{
  "n_experts": 64,
  "moe_layers": [0, 1, 2, 3, 4, 5, 6, 7, 8, 9, 10],
  "normalize_top_k": true,
  "router_bias": true,
  "parallel_block": false
}
Below are experts of layer 5 (counted from 0) of a mixture-of-experts language model. Rows are named router (the router's row for the expert), up (a neuron's input weights, with its number) and show model dimensions 64-127. Each number is 500 + 25 x the weight over its row's rms, rounded and kept within 0 to 999. Numbers have three digits each.
Before each expert's rows: "comes after" lists some tokens at least twice as common just before its tokens as in all text. This comes from a sample of Wikipedia text that the model never trained on. Tokens count by the router's weight.

# expert 15
comes after: " |", ",", ":", " of", "-", " in"
router:523467503515519529524470501509526474469512470415455532489492524517529548506488478491523490498485480502516506479553507458518491519504511478483472480486500484535489515515471505511511511497502520
up0:514480495507516525493450472519517453467485494492513510452529503493536529507522532495515486466467451512480490497491506499490504500498463476479442508517476496538459491515462451466507443527530535
up1:539486548520524540475438491538530497484473511517480512477530509502545493526485497530511541501509468547492475515503511505528532518520462501465496495486508519530492494519464499496546559478522497
up2:531486497516513529471440496500549468481502454474468534491523519483525499526506486492467506513485503535482484506518516487521530511502497504469473460491505479527479462529482472522521467504495483
up3:546469478505520538462477495461508471500485466496466528514491515499542525516529501476453505513475484519467466483490538496520507504508516512431474448489510493544504508549505459495519526463485500
up4:508474508450471508541495485499513509508488459529482551516497511480535497501459490488535516472473513512503458546514561509523513512510438540499502512505487502489483511494490491450489451515506476
up5:524479505465473524503503493497518475488525488497486517481542504475511522499497509512488493454502508526480443485451508513526529482479474508478508468497490480496466458516481465538558480518457472
up6:540495496516466519476481472475529477495508487503508522479456529471532503496489535485510508476482460497500485486513515523551515491540460471469470511493470487520472497565433529528522538490513517
up7:498477498484500538489479491476519457517516466478457525500499501493527519524505493479498490462470500529477496523492524458515524495494496537443495449474513516525472491532479492476517469488502519
up8:510494533520518521499483505519515476488492452482464516534503500488536506517519496444495473513538496523485511472523496507501534484469529522488526489513512492513471460548471505497511489506467486
up9:530468508482485536494484500522536466498525469479472548475483494486526517492508501479509518489498472529481491493480506466514509520506494462480474495480507469530479493495489492515500487485449535
up10:544478485560505538457467479480525451452496455499498493477483524517518524542479528468467480500474465531460493488497523494526504507485495499440474516490468491537505542511492477446448462505456534
up11:523475501504469502509460473476518482471518483517480510490506505452489488499534483488507556518472517507494466485494509441546523485510519544476505500476475457526505547537448514510439505454486537
up12:495499488456511513479471498482514473490465516496489514485544509519533481524517585498487542497478535515463503461498481512511532502472526526493521483522527490532492515520485509485485506468465430
up13:508505486539477518511474495559517480438471512532477535510499507496540526528486502531473502517486517503461456495513525546549525511512529481481468498474483527513471514516468476462572523461467482
up14:515511478511490524496496508491491475520485544524479515487546532488540485501470473504504510507485502504479513497518441508524515541513478490479494479516513506476477533511468514492489531479533478
up15:532469515479496512434482465519530471480523512536496549508473521506535509542497556526486551473483487522538469488472519506486524498525486495469473482503475489486495477510429477480510465483494467
up16:509480482502474514497471494493516479509463469499487519475476506505516521485477509458499464471420498539461503543515526471503487499507483493457477491518510513504491529540463498495506521449473504
up17:526456494470485553488490536491526483491499501497458526484476487469524522495479510503487485534473495538512475501490569478509511522482491489475492478497493494530501499541420496530519506499548520
up18:518484495515492503487477511475524482527519491485459509500552502504485501476515486528463467491431540533494469514492541502504510484499524511464492494483481533476512524499452456478500484482487516
up19:544490500495510534515471509517503471469509476452457523459520517504486480462501502498528511512511476527477472502521500474496525499496484480487473494466474506555441531530484481523500534529538520
up20:504498523497526528490476482555550452506496453496487523470495474488508559486525523482493506526494479534485514434465500518493513529513481447492507456455503541493505483519497466524498529508502519
up21:481478460471515514493497483506510495476479465491486520476502519514507492489477516532496487512484486516527510502501510510493507507521471501463475470483486578521477471538484552496507469495472463
up22:476488527418500528528479492525515474480526495509478540471467518487497527487446477462473505493462505511501464524509521475541537483518495470477465467478505488517472473558452528471534492474487495
up23:534496473527474502492486470503522497471501510483484537475483509481506527485536499501483501475501470508492494520519523471515486484550484474463491476506494447557459495497474522463539539455478491
up24:522475487499498523492504502503520482495493507525445520488465522480530520554552521484507471550471542522533436512501542506546515505485500482476502460530491501523527543531466516501470515465493512
up25:508480499519487528472474538520543461483492469468473556481508488490544513510482490495476469487491496513444489480484552511523546503518485467474477511484483495547500505516459457483519462477487513
up26:529476505493520523495492514496529470512492515486476484507525491490509518524547525493504490521504473531482466502462499498506494520507499481469502506507488461560506552490472516503503517428527473
up27:526496482491490531504479468486533460480533510486462525482532511479528469515532543510486513493500494525453484505493494480510532508489521478451504443500492466512513476525473495526521465470486471
up28:508471522455505516502496495497522492483525461506482552509511493482537513532483521491467511478449478525445485505495491487546534511505483522453495462497513543517483553509489491524498524462488506
up29:551480574509477508482462499482518463486505495504485549501440491502532516499495503488484506505481468549458495478486507459519521487524475478472490495476516505513472476506469471464513499505473480
up30:503489473529505527515458506506515457491521484522447517502551526474535476489489498450490473473477488534491491480479494491508524482531498492499445475510492501497493533496475512440530482487514503
up31:547483481477513516471461488522539466495520451454488527498480497493528498542497565467445502475496484516479464494488518502515523503520479506470492485485497483544459529517461478481533471474482519
up32:517485506473465508497481522499533474482507492499488535476530490500545500496476523468477510495465493532501445517487516501550510509498510480442469479459509469477467457525438486520553551460503508
up33:521481484472467528454496489493500486483535487474472541476478530471557509496473495486471483482475507529510465521501522498535529484518523563484491485486486494527468473522490503490556475500553517
up34:502484535520493507457504493446522482504492484531496520515477496507516532517499535527470520517476476534470473504507461491513515510563484514494469458495482501493492512539449451472460470478492474
up35:522476519467492538500472498495519473454531465534467514491502517486519489521530557529498487489456484525547487501506522473513515500512446502478484480520485512514484497524446507455519518497492544
up36:504515480474481493451508506497498493507515483513481527445464511505509505505515500468475506490525514511479515493514481494557524480511508510476455428482486509510496519542477463470485461551545544
up37:506501476510448506487524510469510498483554491532501540460470508475542499529471498555501456473463527504485473511509562538525506510496464512493480439514507517544486543542508523474527514494444542
up38:499483506511480510503482483502512494518546468517510525539481502505501510521511510466481481484484477496472490509500519463503516489509483497472462487481489524504457472543461487494510487494528461
up39:497493512501503515512492485525514481504479504538459541524473512466548509467465503502528487503499526535496432525511526461513507501506502518482486494511474488525491490486461504485497500477485478
up40:493491492527488509529484506499521478447527498495488534505475500480526482499503482480464487472474492500492509512517499499537548500482491483452475497466479504525484499533462467491506495444532536
up41:504501496505490503481486497496528500459465490514502525518478530500530478472468568484479492522518484520481465514479452541572527497501477481465463476472479542524460520512466491484485471449491498
up42:511491522496508523485455487496527463505517474495467538513493515493538526547514549458511462496464498528503492511498528466526484496519480479460507494496508494546426495509455475468522492485544482
up43:542494470503488562499481502491520468513499459470515515526483537490515514520511475500495529534483517523504493496511513457525500521486472508468488471468500463551475506511445465467515504484492488
up44:511461505468497517505464506482524477490491500519469541510472515505536534489481515512492501485493492545487434493500539502518514547583493548497488503474515498559498492517478507514491519476494511
up45:545479472440519545495472468510513449483504462521483532482491480498477520488541544542512512477483506544505474502456502474507509520455497493494516462503551505510483478512480494532481511452480522
up46:547454529537504525518484533561529462477482472517481502472499515519522565544464496491489483534479450544487477484503531495528517493487513456477493491502492504510493491508518517444530517481483482
up47:522500511481494520472494511527512481477475493465490517522499522440529498500487503553529529515509505511515488491494548504520490494523477476483468499495492466527436503505489471487530485523488492
up48:538518478506462492463499489508530496510527442491514518474521500465491497510465494463546516513474500521462457483503485490511484504517534465493484503429519472518479531483496462496530454503464543
up49:495516550495501538500464511480522479479506493470458531540477518455515483503517482512501517472477500508476454488483482470520553511523503504490458481492494544520517498527517502543460496426501510
up50:522482456527486567490475515501549457480498463510479524491492490478516529532530496474459506495492503524465474489497501463525521498505514498464480484480499470566462485532456488481516475472483521
up51:532513489480485510482486462510507474469485487505487500493490507489580511504501530458472496519502497520509469499506520516533536494496500509465463523475493516520461471539456469481554508455545503
up52:531498514502521529516485505497532478477501448502464506514476489493515493512459510471497482505457470521504502482476510508525523510506480524463476468477506493545447509507488498480518461469456531
up53:509477560476478536498453510537544466443478505504491526453513519515513504539510510489550505501467506522487439492497500484530541500500468488465474477472496474518477504514472498451506473502501492
up54:526497513508482508462471454487521473485514460548500519518502522503485510519510576515481522494457489532493462498476525489516518503517470517526487502501493481501454489504488481459514500493449505
up55:507490470535509548491463490497533459488503453469469540488513504500523516536500493494491509522500496519494478510491561451521510511480480481464472462495478506529500513515465494490548481471504523
up56:511496535508505507510481510507522484483514481513496561518453509490551501516501476524452439493425492521422506490506497458514522507518509475488509492501473539530463508520483513505523496483505509
up57:530467509503480533493485508525527471477486468502463569498497499508501507539471518480531474502486494527493499493503557504529528516512501487466519504450484485515488501544495464510505473497511524
up58:523494552513485545472485513480546486480485469509449537471495511515500513568511509440499494499466480531450493515514536454517501489471534493477482496480486469507477519543493525482483498492489458
up59:497492465509444503499476496464517501510541540521463532465496503499521543486485492468458533525511478529499515499522502497535508507537528518484468470495513526486493516505474562493489502486492511
up60:546508493485476531495461486455520481474472418494488536486469495504509522547531535476478539454459496525435482497488492481525509500514475531466489492471505474534465506514477460501510496472504484
up61:554483476495504556498449502491544475472518449495470537482530515506518534508484524477471501496519491544478484501472520491526535516504473498469475507502484490532498527527466474496495486478514517
up62:487475484514488516498471495491526472469496435538510517510457500492518500545477539498535492474485469520477462500501523499529532521501491502478470498468491522514474490557455461493547480464482536
up63:538480462487482524476494502536551457463479487521469576483503522506570493539490510533443511495491481520522468500493510493550523490484496484482515487488517469521480476506479504469537473474525519
up64:540491501499497528473438500513576455467484492478462543484474509488510503519502525511492497491481478515490499493526495474529504516518495499467456491483514492529464515550460484490505491493496516
up65:539524494549506534522506502527491498486518462481508488487509496517535511488476467509513513539480485515535515527525557490505514493480487503480532493530506526502518492525478522459518535496520441
up66:535486482561466534466464525477529477507527494468471533515498497507505513483510520518439462451470514510452488486505518488539507519544511516475487484459503482551493483508484484506538507477460513
up67:507461531505491539496456491542532452515492494494488530461500498483524503517487521480412536490496468536474485470494504493508509520527497493471501518454504485535493480550469474487483475480503495
up68:532467511490520507465464518519528458492490447495459520468488501497505508513491536500524501490462509553482479501477509474521529501537478514465481511493497493487485456547486494494498501494493512
up69:525480537530450514484479487499522493512532528516506499472460511506512504524472508516538470497497479531480501501523516498552542506543486484473458517467475472544521512504484503464510457523479480
up70:540482509500470519468473495485519462487496506489494519476468497491523514526509533511525469523496486517520475497478518450554501500532456508459494505490501480532450438533484489495541484484475550
up71:486476505532466539443472508491544458492490491535501513512543511479530498516475475522503470474490446514475474487484490487532536506504501498466482475466509489499482494519472485470536483504521497
up72:526497435472486493522479517489503485503527489529484526503507494497529503527470507512565478491443536513474493504488525494524522504517490503472493479508495491533492542515451510509491494460514503
up73:498498499507486519475483466461526491469468498521476513519524529490496501566456490475497490543476500516492455494502525486540563514554516465460477528467472502502490485528490515502553468479495511
up74:533488493494505538504463491466508473492486480451489515505532496519483508521467501489518491487493495533486489514481485469514523499494503554468511504482508525485457496507474444523513463475514500
up75:524475496479504549493455497501508461490537471499464543484511519533504509547491517490495494511463469524459499511497498474529514508498474485468496497448494523529494544551470499499484510478522513
up76:531475456467491526508444487516530484473486475481492515509516501483527519526517498518470532487447492525476509499513534497531519513481502494466463485451508454502475517532481493499513499473506516
up77:527451469562483527507464521473515467499513474458501550518509497506515543507497477488470512489452463537502481457513502478517500496524480496471483490501504497488465481519474457485504446484509553
up78:495501518529498498479480488567515471466483472514446508542525534490567517527501523460452532483497497512468456523524476497523515507472492522482465501503464524513436522504480504479495479446532522
up79:529489472532484529465477493491549476499515454445476533464479509501524489520515519489486509483526509527486503505502505494510486508489475514459493501481513468509464480527462449469525528481491524
up80:502488491506471490491467463524493482478477494472486534518515511480479519475455523543493511531405514512451484487498505450496490489487524493484453488439493473504489485516488463474488488533477469
up81:523471524496506545473479497498545462469503483475480535473528497484540535538505493473483489488501474521483487486481562491526527506483505509472482479448490495540461520525474468499526515482518512
up82:505496531502466512505488527504530485509508483514480549513493501462540499496476525504489533486521475525505462507470516512534522512553480526463487477483508535552449491493471485515527471501503502
up83:529479513484501538478467465480530489496557478518468521465489507495525510522513506506483504486474487526479514520491494484507518502543482507462473479472520493560495512518452513525508516516502514
up84:528487498494517510473464496488537471511516473500489522472474515489547540528473512506469458521458463531462462478513533528505497511540459498475529504471514496520511479532475500470552487527495497
up85:527509505563516502462474499436547500467494443518474513497514508499505492516479502472497475464498500519482490496485482494530545474526543500483474519468489480521481462500456473484519507527522460
up86:515490465512502527516466502464553478496472464522477495460492489447527528509486497509490503488538444527483480501474525524505531506483543495485495495503506503496479488511480485496512448485463522
up87:511472504491522532505470495541534480493476470484461519504450503495526480508525517469457486507469488510491481498492495498513509505505500513458489459485488473535446500535463495469498529497484480
up88:555488559511491500474488486513489454507437492535449507476447514514530525536470522470518489519450479515454529508493511438521512460475537516501478485490478498505488504536466494493488486509490480
up89:514496497496456550514460486559517474488499501511485505470475529485547499546514538515499484490503520523476498526496506511520552519490500459476484510465496513528494493515485506498554493500477474
up90:508507485501492532510499470495501488463499487504494529461450497480548518502509514510509449522463490515528476522509554499548514502492506500463504492494500466508478521519456520469492469491510473
up91:487510470532488497460481499519541488529549487498475508485548499516480495520541549457465504488523524519446495518467478474508485500507510512468508515528463479486506482489498508490494494480523502
up92:487513514558490511490464509517538459492519479441486495459492504451505493510496515484433486486535462509523491494497560541497518521506507550489476507454534483492486467527502453508516501521507536
up93:510492479529475511501473487493525489462537509512471521492525530504514501520475531452495506525487467530499459545517579480518495508487496513486482482502509500547526505505454528487523543432484490
up94:488493504516472537482488485475521488472485493493489557481495512483537525504427510519469506521463482538488493508494504494526539530484525497481460485506471536517451520521425489481531510471494470
up95:509524509554501549492455521477528458482483478498464519505494492500507519503457469501492489511521476541479483499501528490521532510533520486464495495517489522549505516530465521508519504479453477

# expert 3
comes after: " |", ":", ",", ";", " the", " \""
router:514475494514501540513471490509529463478501474465451544521496509506532529504496483489527510494489486510503504477551522459517507493470521506480476473481493487517489510530487500507526501500509528
up0:535506524490473508462480506524525487493518457453477533500485523497544475483507491487506472513484503510492504482513543503519538512516537453482484456503494492547431519541492450496554467521504518
up1:521458479489530540524484522502519483474509473500453503506521494479519569465475506510477447511447501530535468454478521484496511520531506493497485463513518453497483426524481501520507495493492519
up2:528502523548504500512468467461527493489498450486468522477520519511514510523501506508508466518444492530491476508503524503521523485470485496462491453477504518508489527530461493466511508446508470
up3:518525496508510541482464518504537478457483477493462526512489500508540531473488453467482447533498522519482478497498520457534517522509516493487472493478490489525490487511470476526520503492509527
up4:537465503497485534492479516511540463481484476500483514483488542521496529531457562473508506510471476531496508505530552486510510528548480478470487531496468498532441505525483492507538513500476470
up5:512495522551491495485475522491544494455499484495485512473510501494521532539450524512460497496505486533446469483490512455508523509520499518440474502472515533513466522531467438477552485506509460
up6:556485483510500537533452506478532467510481490474481506477516490491533535492466449511502512534453484542447461503484514497493519511538486536474502492508492479526510533505497450449477503495464478
up7:501504516487489511505499518513491491460479516522467506491498513477510490505491499530530460517519522512443484496471491518506506526534539515500484528467496496524471563492480498547454500474476463
up8:516451529543513544527474491517520479469550471471451520495502509513511510523468480478463481524478529533491489488525548505521540533485509508476471464502510467513546486512469509505507462471526551
up9:527462478542500540485463513466553457480502444501476519473531520506522509532493536512493500529483453534458454475469493474527518512530469533472487497466488482522496471534479478476500474484469523
up10:524502482507509528520465490508530449475528473482441529483483510514512538513474498513484457514459475546481479475509508490536514512535494475452480502459500497527508468515463473494506533469443531
up11:508497534516488510474467499482523489482525462524509499460476524518539487532493501500504537498460493519483454513503501498517489521534494523451471494482510485487483561534469454442511475501491475
up12:552501504489527520497470495499527492469507494464476536510490493480523511525506530511520495490466500529473462510484491516539534505531495473471490511489500466516463478535499484475527515455449522
up13:498496567473512526499490486482508493460446513475508497505490500452541470502483510493488463513526481493540476512519507499514487496517504474493509492486508560498502476507495515551500488485436532
up14:508503523530480528528474496505524467463486484508481528475516523467544490514469509532501509471482490524494508523499474439540532520522470498481495495485476506521467475519486476462495507506504507
up15:502466501487519519500483503459510453465509502524470515482477499494507523503509497514516485503493466540496483491491531509519551507504495471501481491496532532544466507526497540539550490480511478
up16:523489485503473520487498478551544478488473469526497519493466497481534548547493493519495453508516494538525497510479519513520517498481475514485522450519508493489476466521481491448527533471503455
up17:488497506560488518542477508524498427474533487462512510518507523504525522564520498513508492522505489529469530481493502505523550517525448448487493497476535517523483506526476453472501492481461540
up18:506510499505515527504499509481497499460496476506506511462504499481584504503491449503513481510467466507450460505497511490526518505531532496457508495486476497505506519508483482495536489519461474
up19:493498456504522479537504507499498497548528507508479533510493487521465541432468514458532465512448507518467504508536529455498475488475488521499458500508528492506462481521461528488507514466501500
up20:495466521524507508505474496505498489490537503493481544509504501506518521487459494528504554518519502538458486521515514486514516507511487506469487490482500517500515494538480501495500498456473550
up21:491474481523529524510466472494538473449515471486477528461493534486533507557442501506486503525453438523504498490506495492536535517500519466466463495502486501517501517541455485491531491438499511
up22:556481528528469520486489542428494462472537499499474505462498508512537517524479480512521510449512461526466441487508519508485520479571478506483489506495480511526496546541505428536527500495466493
up23:487496478562524526506480508494521486530535519507524512501510498526480503468430447480510487425486513511447519471507511507492503500505540508482495489452463509478475488535505473478508503476549540
up24:508458533502502503502474526483515468498512477498499525451536506487538505500516536527528507464493475518500469463496513512518518506496508444480474540470465505509433540536490493513519519502482525
up25:513494488540489525522501529507483476490510496489520498557483497518535510518506506489447453526499487519471480496474532503524505521534482537445486454470530479491505502525455454503514547482521494
up26:528505469532521525509493492488514508532533494442493509512470486514506519535509490467493506516498492507483498498521509522505513523464526551483515483493524496493499527550501511481500550496526497
up27:517469542452463504474473508522517489508552502472495563471512510522521506478518534489514499519495478534501495493461500488534510503480522474490504466503489539540456508524450514481544496480500522
up28:551479508518507527494466504516549488488529455486468541471510504500527532527503520469464472504481490552475432464491530515527546495505501482450472484476473503496476504537471437490503483470479527
up29:537504474460487500471467490484524487482480500500483521480539492519558527477487501497482502512484505530520469501494514516534550492491494476491523486494483472521476512503470460481540479443515499
up30:536481549534511510507467494453521472487487502452512541489521508491513491501469514541527484481519490519454465484465487456506514501512511519485479519497521503494496454501495501458498521481495477
up31:519485533485517540524488505479548468465494472490475518476523510504520527505461522504502474526462484534484498495517517459516521502491533477465496450472512522528474525541460468480522499470503500
up32:515509481473461499471507496503511508465480532538468529501477500491542515507498530517467540464505504509528459515519525474559507492522470538476500474526465508511470483520457458528498470480523483
up33:517486523505517533541469483498516470468508466507469512476483509501532536533474502518499501516481483545498488503493518471502532514537475496482488502467504539524479520524468489501526519468460485
up34:470506473546515519523472514539524485463514480500463561519492518513514520506498480473487500479472517505464493523512520460534529493483514451475463437500460495494458487507480482482526520476527495
up35:526500519463492519523461501510487486453455505513460539466484525498552505530513476543470501491489520510536484499520502529528533502564496452474474471503466477521463498524463513424494505478514526
up36:514473508508486516479468520457531472486513492489472498504531523503498533526461506521537499499437532495457460519513531445516542505558494512460455486472483523509521533521458444496526528470466519
up37:525491490540509520487485503489506480481498491540485489497464538512521526574486487491457483531536528538495484504482491480530541463518502511473487484484503460523492479491470480468492512503454531
up38:535515525482498538488475530480522477472502470471494518476503502487552520497472479551517432522484515533500537529485527551518504530552502471463476470470490450461484488506487486517531551502517492
up39:496477516546532524514471516476513475478544470449476516519504490519514526498515496507490458461455520524491471466494523518500525517523502437469521537469529510520449463508501521536513503487505489
up40:541486492505493511500488482503496493499532483498508534473524487517505498504493497463502523502475463522469495494508477473540498504555500521472482508478490497502505476561472489520512500503520546
up41:517485523448517520477453500515541491483486471533477538476465522525512540542488540534508488509483500542487493492469497453536517530517461500456496462492488501537470506523469468475525497454467491
up42:497481511522503547477481489496518481456515489463459532481484514506558533493479489527491475473484482508466454462489530500518517486549478490488459467476485500530452489520472487519516442501444502
up43:559459548489477529489482497509512484482548496496451533479506499543477513492473525496464494505482507511443490503502497497499489508493487517445471487497492484501475477509459513524522503482513544
up44:506495493516478521470478519490502487500481485516460514483487561525556487503460484451490504477486494503476462482513510493538509485501478494474493501517447496496481460526485481498527487452500516
up45:488500487534465520475503516473498490481502481481466506485545477488508459527445477492520481479486468505508455497453548519503536499497505487489503492504516532528471542502507479504537479500533533
up46:508500437541493519540490552513492465494510467510479513479559511499544505475494479522452509520537506524473480519488489476507524536528472469507504527508483491486506462517499484466486513470489491
up47:484482573448518544486472504459481501523510482483464520449518489517485495503481495487513485500492479511490443428530464529511521520503527508486514448477501528506534541534520543507528527502546545
up48:536478489528504518456492509490513471485510505512477508515476512482511515520500478462478430527475538533457451510506563465513504508525468465465490475471483467524508509543471497490507521472463515
up49:522471482514521514513504501475506472495456442505502501482471488520543528494454520516517488527505466531517499475498521460520509540504459492470494528475511519527454497530471497465518507481496483
up50:510500514456496522510491481492517504478541489459505512499504496480533521518531515473538499485476503526458481503486489529504577478482498499514496504470490549496454488495516471496510465527465502
up51:514478520485493494473501489490499504530525494485516500492513523496492488493511508544512499484461508522503498527514519494533498510498471525502516473466495496488462500474497507488496493539517497
up52:510479496520499517494472514471536470498466477507455516461515513518509552497502492485519514479470473541448474483481491466526538496512464501478489482481474516533447466529478479535510466488467511
up53:531469531523490530495459519485533443471491478432501510476550499506517503576502502486472471525520497531514485491451511501503525525499462469481516496459526497462450463514491506518518526498536469
up54:545493520487520518500465526460529471454519464484511499464498489515530526508494513494472505518489503528484485482463506513502529504497483507491494496463491465531446495494477444513485536470514497
up55:488503536521484526526509499471524495455499482477444551523518497500506511467451475466477468527472499509510469520518530455521499466519490505490483472514494497533485491508483500509538466496532476
up56:527506503465503535526471501516532460493533474511492484438519491496501528599479532463472526494498466521488519492440478508487533521512489527461486521523494518534522492514486466521476468496500554
up57:517475471508496529503482517487521506486533518520525527502487503545521511498478489485467521464491471521487458496493483514495527523543493531450493511493480499478461467515503452470517488506469520
up58:560471506495525510491468513530544469481523487453462532467522523497540545541507517495501501503484455541511466472474498478533537492516450520468476487491462468511472501545458471505508472484487520
up59:563476493503486516508499489524509493494526501506500523471495524495512501492491511520540491500491485531477463510484472491504491506497428489493447519522493455474521497550472489476551453498469481
up60:508499505511507505497465497470532487443505477542486516479520544492555501512478528558469470511479481519445456542515484458529515517513525478463497486488467489475465550492484491392490429496509454
up61:550492520477504505498481533520498483512453533460486541514495502515554454475472543542491509496484471492505486525470496447505545510490513508520471521495524485495479497497476493511493494487527476
up62:505486523451527513529471475507540477518522460490500519519503521516498546514454532500525504519478495539508485477492528507505507503479468440489505517461506524522482457506491531483488430437494507
up63:539470540482493510496503474500513500513496510495476545497490500508507517484450575510522490505450469512467506495511458454510528492491487534500464473483493484511473466510464521533483486486523495
up64:510490525469491532487517489499504518494504515517462539501495519497546512490429555479508519468485494525485480510528513495531512521513437487482489448490454524496482480496453487504526501532498479
up65:479473522539487547521472531491524452458505453518481530500515512504547513484458494488511513481504483515455458491509491493528500522565529463489467490470500499535504513523489470482492498466485527
up66:519485575512479485477508509511505491516532518519468526460531515498476493531460510454482483490438497522490517513512505454502545487565457509501501493455502508465462492544483507422503490525518497
up67:527534517482495504480479499496519479467568459498502523523475515506503528509499542509536504455484486534487505519511497480527507501501478469475480450470461513502468501514484456518535472476451520
up68:529472505519487527479486498512492498512488498514489495490432492510490505453438492463518485536477476523490477471527496507510516493515444503479520453487461526484502548556509463524519502509475553
up69:493513528490484503446495511430491493451511505555483517505518515472511511490535499512558481490453511505534473495496504505516544486495585529483513478479490482490515510502500492479529480532523486
up70:506487540476479535506478505487513488504490475521478520492493524502493508571472544490561454547465528521490461503514513475501502490512495516483506491495504501497449504514499517504549484444508530
up71:532486501529498507466460506506542477501473508472506510481491504504520520544506486511473491516483488513442458504462541497536552516496543514495449519448477485501482535539477488489507495496506511
up72:512500515501479520489468491422531474485515483489490518502505525483528487480462510510490469495499518516457458488503500496531492527533498511490481506502512499451480481516493489532527512514460484
up73:522488489515520533488487513507526479484482475488525496537499498503541493510531525520507467460509475505466517486493493498518546507523467458491512500498492539509476471519488490487525497492504505
up74:538456503515502541482467500484527459488517460471476522443478480498519561522519510519491484503454485528470484500482522490497515517541505489470484484491495473531518494519449495548549514479440521
up75:527458500511512525472464505520522477475491469503451509465474499495520518511483493494493492525494476530487477508483545481519514481535451494458516467500505506533501501555471526516546499496499487
up76:492520531555480515497469518530487489512471505480453543486532498500527498527522474469453481485490490527447455507472532483508525513512553503502464462496503534545466523519482484506525466507542517
up77:512523471558530509469458492494522469506514473484490510506511492491495532490483490467497449545474502520482485513486543483493511496503511502466488480485552479523501538534478495529509511469548467
up78:501487509531487519498489506491522494514529475507504517497529519507532509486444472499470492513516484526488481537501552483512515503517515460480489482516485497550489478493469533477549511478496495
up79:507495492516493521466480493507500507467522481500488522462513508514492511506522480504476476500483463531535474490522529452529554516511536485478505488451496474483513503510482454460503519458485472
up80:513459522519520525473447508493543462505478482531476513486499501520518528543496517490497491524475505541465465492500521482497508495516507502475486467495461526527443487538467471479504530484495519
up81:511505548492490540475468526534522485478488488502458543474506514495538504542465550529456493500471470519496489519502549504529541488549496495467495463473481529483490508557472493482529481453482505
up82:505482513528511518525468499484546479499518475454470506461512479497493531495470522464492521502469495540488481489459497505519532505527508523472471471499487497535489477523495484515516520509453533
up83:526512465503502497477471495497533496515508475472501512479507480525525514478486553519506488525492503520463473468477486496522557514520515481503482457446506531500479498528487463485509484453463500
up84:551489492515506521461476499539530490488505476489475520472530496500504497489448492519485491481465500541500490488498521493524522488533515532474476489493482495498452481523445502480531526497500548
up85:492483516472490525484507499526504489495491499512498482514495496492549486530493465553478520481507508496489469532485548535510489484497467562491481426504528534529506493494511508471504503486501465
up86:526488509506484509484503519534494484524506500498496503529466495503484517485451475450479501507479482507447467500473533463514503483502456512468461499480465514504483530531451500510527506496465485
up87:519494491529497508503487478519514491476512462536512500499462487511485508489444522461480479525522493534527508508515506505510537517518481519499491516474500498511504499514476507464537491503513521
up88:505490472462502526460476486515498496493578515497501500492481524527529505472483480481477480545478495513474471488515537464524505484519503438466456444484451523548483509522485510480541501493497501
up89:548488509518511519509468504447515454494525490487517511480502505523520532523513524536497458511484492528532487511488503511524544502548508460481484451496493498514494515497486470484513484458442517
up90:517482514540481512471479476472520478495524487507515522492455520514505536578498508522498505479448495536508512488499526450501521539495491514488486553471520528522498533543496466497525454495476512
up91:512446483513489547472453527461537449485482476497482535510507487468525520535500492489478483529424463543503480509475550498523542518509446479470489521479492488517446474533459480476519480487486472
up92:546483428505523520463475521478504494507541446473515504501479483495541529500512548518434508532503509516475527474508510494516512502476479481467491459478498516511486518505479523505505523477447525
up93:521460507508506528498480510498529454498499468488491512497499510503535522557468543519507517505483464515500504499491512489504542513482434500476462463469511524529479542527488440493530484457487492
up94:536487533464469523481478475532491488485566467479511493524479488452525500484512495485471501506466483529493465527507515497492523499463509526487447441486481497525450503510504476481539496441546533
up95:492492498533503532477478502491522494499527448509525534491500493487488479466459487499546487483474501526488490479524490509495476512479492537462469470487521499515467502531472499467533462459507496